python train.py --activation="geglu" --moe_layers=[0, 1, 2, 3, 4, 5, 6, 7, 8, 9, 10] --routed_scale=1.41 --router_cosine_scale=10.0 --n_groups=8 --init_std_router=0.0108 --lr_router=0.00229 --norm="rmsnorm" --tie_embeddings=false --lr=0.00156 --seq_len=512
Below are experts of layer 3 (counted from 0) of a mixture-of-experts language model. Rows are named router (the router's row for the expert), gate (a neuron's input weights, with its number), up (a neuron's input weights, with its number), down (a neuron's output weights, with its number) and show model dimensions 80-159. Each number is 128 + 24 x the weight over its row's rms, rounded and kept within 0 to 255.
Before each expert's rows: "gets" lists some tokens that make up at least twice as much of what it gets as of all text. This comes from a sample of Wikipedia text that the model never trained on. Tokens count by the router's weight.

# expert 3
gets: " the", " The", "The", "the", "=", " La"
router [109 116 121 128 123 106 139 135  91 140  80 133 132 101 133 108 118 115 119 141  96 144 130 113 128 124  91 113 128 132 159 110 156 126 128 115 163  72 134 138 120 129 126 126 136 147 107 117 160 144 102 129 116 173 122 129 118 136  80 119 134 152 115 155 140 148 158  70 167 122 139 141 159 120 175 105 136 112 120 244]
gate0 [146 138 139 188  68 122  96  99 125 125 138 120 118 115 143 157 134 128 127  81 156  99 139 140 111  99  90 116  98 114  71 129 136 117 115 170 143 171 124 108 126 146 182 125 156 135 164 158 106 144 102 146 124 142 119 129 145 150 145 129 135 113 107 154 136 181 146 125 102 185 148 154  83 181  47 132  91 122 112 128]
up0 [115 112 122 148 142 145  66 117 119 115 134 141  75 120 100 155 106 133 122 128 129 137 123 172 119  97 113 120  90 133 130 152 170  66 148 160 163 166 121 104 129 103  89 115 145 157 157 153 132 118 101 175 132 132 123 159 127 185 151 152 116 126 129 153 143 150 144 139 130 117 114 141 101 161 101 145 121 169 123 136]
down0 [152 136 121 115 120 100 120 116 128 166 131 112 137 100 126 105 169 123 115 133 117 100 135 118 152 121  98 111 128  88 139 116 121  98 151 102  99 130 114 145 142 129  84  96 153 121 112 123 128 148 122 135 105 142 164 120 150 116  86 158 143 103  73 131 167 125 117 124 119 116 115 151 117 102 167 146 114 112 105 121]

# expert 28
gets: "%", " |", ",", ";", "),", "."
router [145 110 137 154 117 148 156 102 165 149 136 118 113 142 116 140 136 137 129 128 160 156 124 138 117 143 137 129 117 161 121 129  91 115 117 120 122  81 139 101 117 119 164 144  77 122  99 104 154 124 104 167 129 139  84 158 161 120 122 149 140 204 102 140 139  76 141 128 127 138 139 119 136 116 153 139 118 132 109 181]
gate0 [ 61 150 137 117 119 160 116 134 121 127 137 118 116 160 131 132 116 128 154 141  75 108 133 123 123 168 123  95 121 104 142 159 128  87 134 103 107 141 133 121 142 107 112 157 113 117 138 138 109  99 153  98 114 143 135 102 115 130  84 105 123 114 174 112 156 172 120  90 109 112 150 126 125 173 115 160 154 178 110 121]
up0 [ 86 146 140 129 102 106  87  95 139 162 116 127  96 170 158 132 103 151 154 137 167 102 131 158  94 139 151 165 107 107 169 130 141 126 126  89 106 167 140 129 111 101  91 172 144 118 153 118 128  91 125 108 142  98 134 146 133 119 115 127 133 139 147 123 159 119 122 134 104 131 154 108 117 106 136 144 154 181 120 164]
down0 [159 139 104 144 108 138 162 119 130 156  98 128 129 146 132 146  98 140  62 107 157 156 101 134 133  97 119 105 107 129 122 112 127 173 122 104 166 115  93 136 124 123 125 169 188 124 138 178  87 130 113 150 107 112 169 130 112 130  89 113  94 148  94 157 166 129 104 169 130  83 103 116 147 111 148  69 103  90 154 108]

# expert 63
gets: ":", " |", "-", ";", " -", "="
router [171  91 128 116 124 124 139 167 139 163 111 145 103 114 153 109  94 144 152 177 168 159 133 100 119 128 161 159 115 118 149 127 100 125 113  97 136 122 120 121 125  77 144 131 119 138 123 128 144 133 128 126 120 140 121 136 175 170 113 175 126 161 135 190 140  98 144  93  97 143 131 120 174 107 144 113 113 136 128 130]
gate0 [139 154 104 164 121 101 142 102  96 104 107 117 134 160 116 118 102  88 111 138 120  91 133  99 167 151 119 130 137 120 145 141 166 162 166 123  97 184 133 131 112 162 146 111 156 125 136  97 141  98 135 125 139 147 127 105 137 122 116 119  82 105 123 103 154 116 101 106 120 124 158 166  89 120 115 119 119 143 146 143]
up0 [122 118 141 109 124 151 100 126 159 150 155 133 111 126 114 149 121 146 140  89 152 145 135 166 121 105 109 136 133 135 117 135 118  91 114 136 169 105 149 106 165  95 112 134 128 159 154 186 107 178 117 129 119 120 141 129 118 130 142 111 153 111 137 126 107 119 136 161 137 126 116 106 132 152 100 121 132  81 118  96]
down0 [139 178 138 112  78  85 123 146 149 121  92  82  82 164 142 113 157 102 153 112 109 130 135 105 171 122  94 121 165 102 156 128 147 140 156 147 113  77 130 142 125 175  81 109 136 116 180 139 104 167 134 107 130 120  97 108 122 153 173 118 131 140 103 102 140 105 172 106 165 113 137 116  88 151  95 112 143 133 132 163]

# expert 38
gets: " –", " -", ".", " —", "\"", " of"
router [174 133 138 167 115 141 166 126 146 170 143 114  93 122 134 140 129 119 148 129 128 161  92 130 110 121 122 123 140 125 179 169 161 109 137 127 145 133 139 137 136 134 130 124 118 104  87 120 127 137 105 153 130 145  97 178 122 110 124 140 121 173 150 136 137 113 127 137 126 161 138 135 149 136 135 153  96 133 119 168]
gate0 [ 95 130 111 163 107  96 135 140 100 108 113  81 129 112 135 148 157 155 114 117 116 114 132 194 136 143 120 114 165 160  97 129 184 130  86 153 133 135 136 163 123 128  99 128  72  83 138 167 118 145  97 152 115 139 138 137 132 116 118 163  79 143  81 110 115 121 107 111 114 129 100  58  81 141 124 136 132 108 115 119]
up0 [151 183 149 134 138 140  85  92 133 124 166 150 160 102 103  88 122 179 118 123 161 121 114  81 144 139 127 183 131 111 117 109  72 150 133  48 111 119 134  99 152 119 138 126 119 189 156  71 117  88 134 120 134 175 137 110 131  86 138  96 106 107 129 139 120 134 178 166 166 124 183 153 117  73 129 113 139 110 117 171]
down0 [117 160 120 103 159  89 108 120 102 134 120 116 120 104 145 117 110 117 170 115 150 140 100 110  86 137 166 115 131 136 101  94 133 131 132 161 140 175 126 136 129  73 142 141 131  92 164  87 123 140 144 125 146 111 142 132 109 144 114 135 112 109 188 106 125 165 140 156 139 165 172 158 123 183  99 170 144 126 111  96]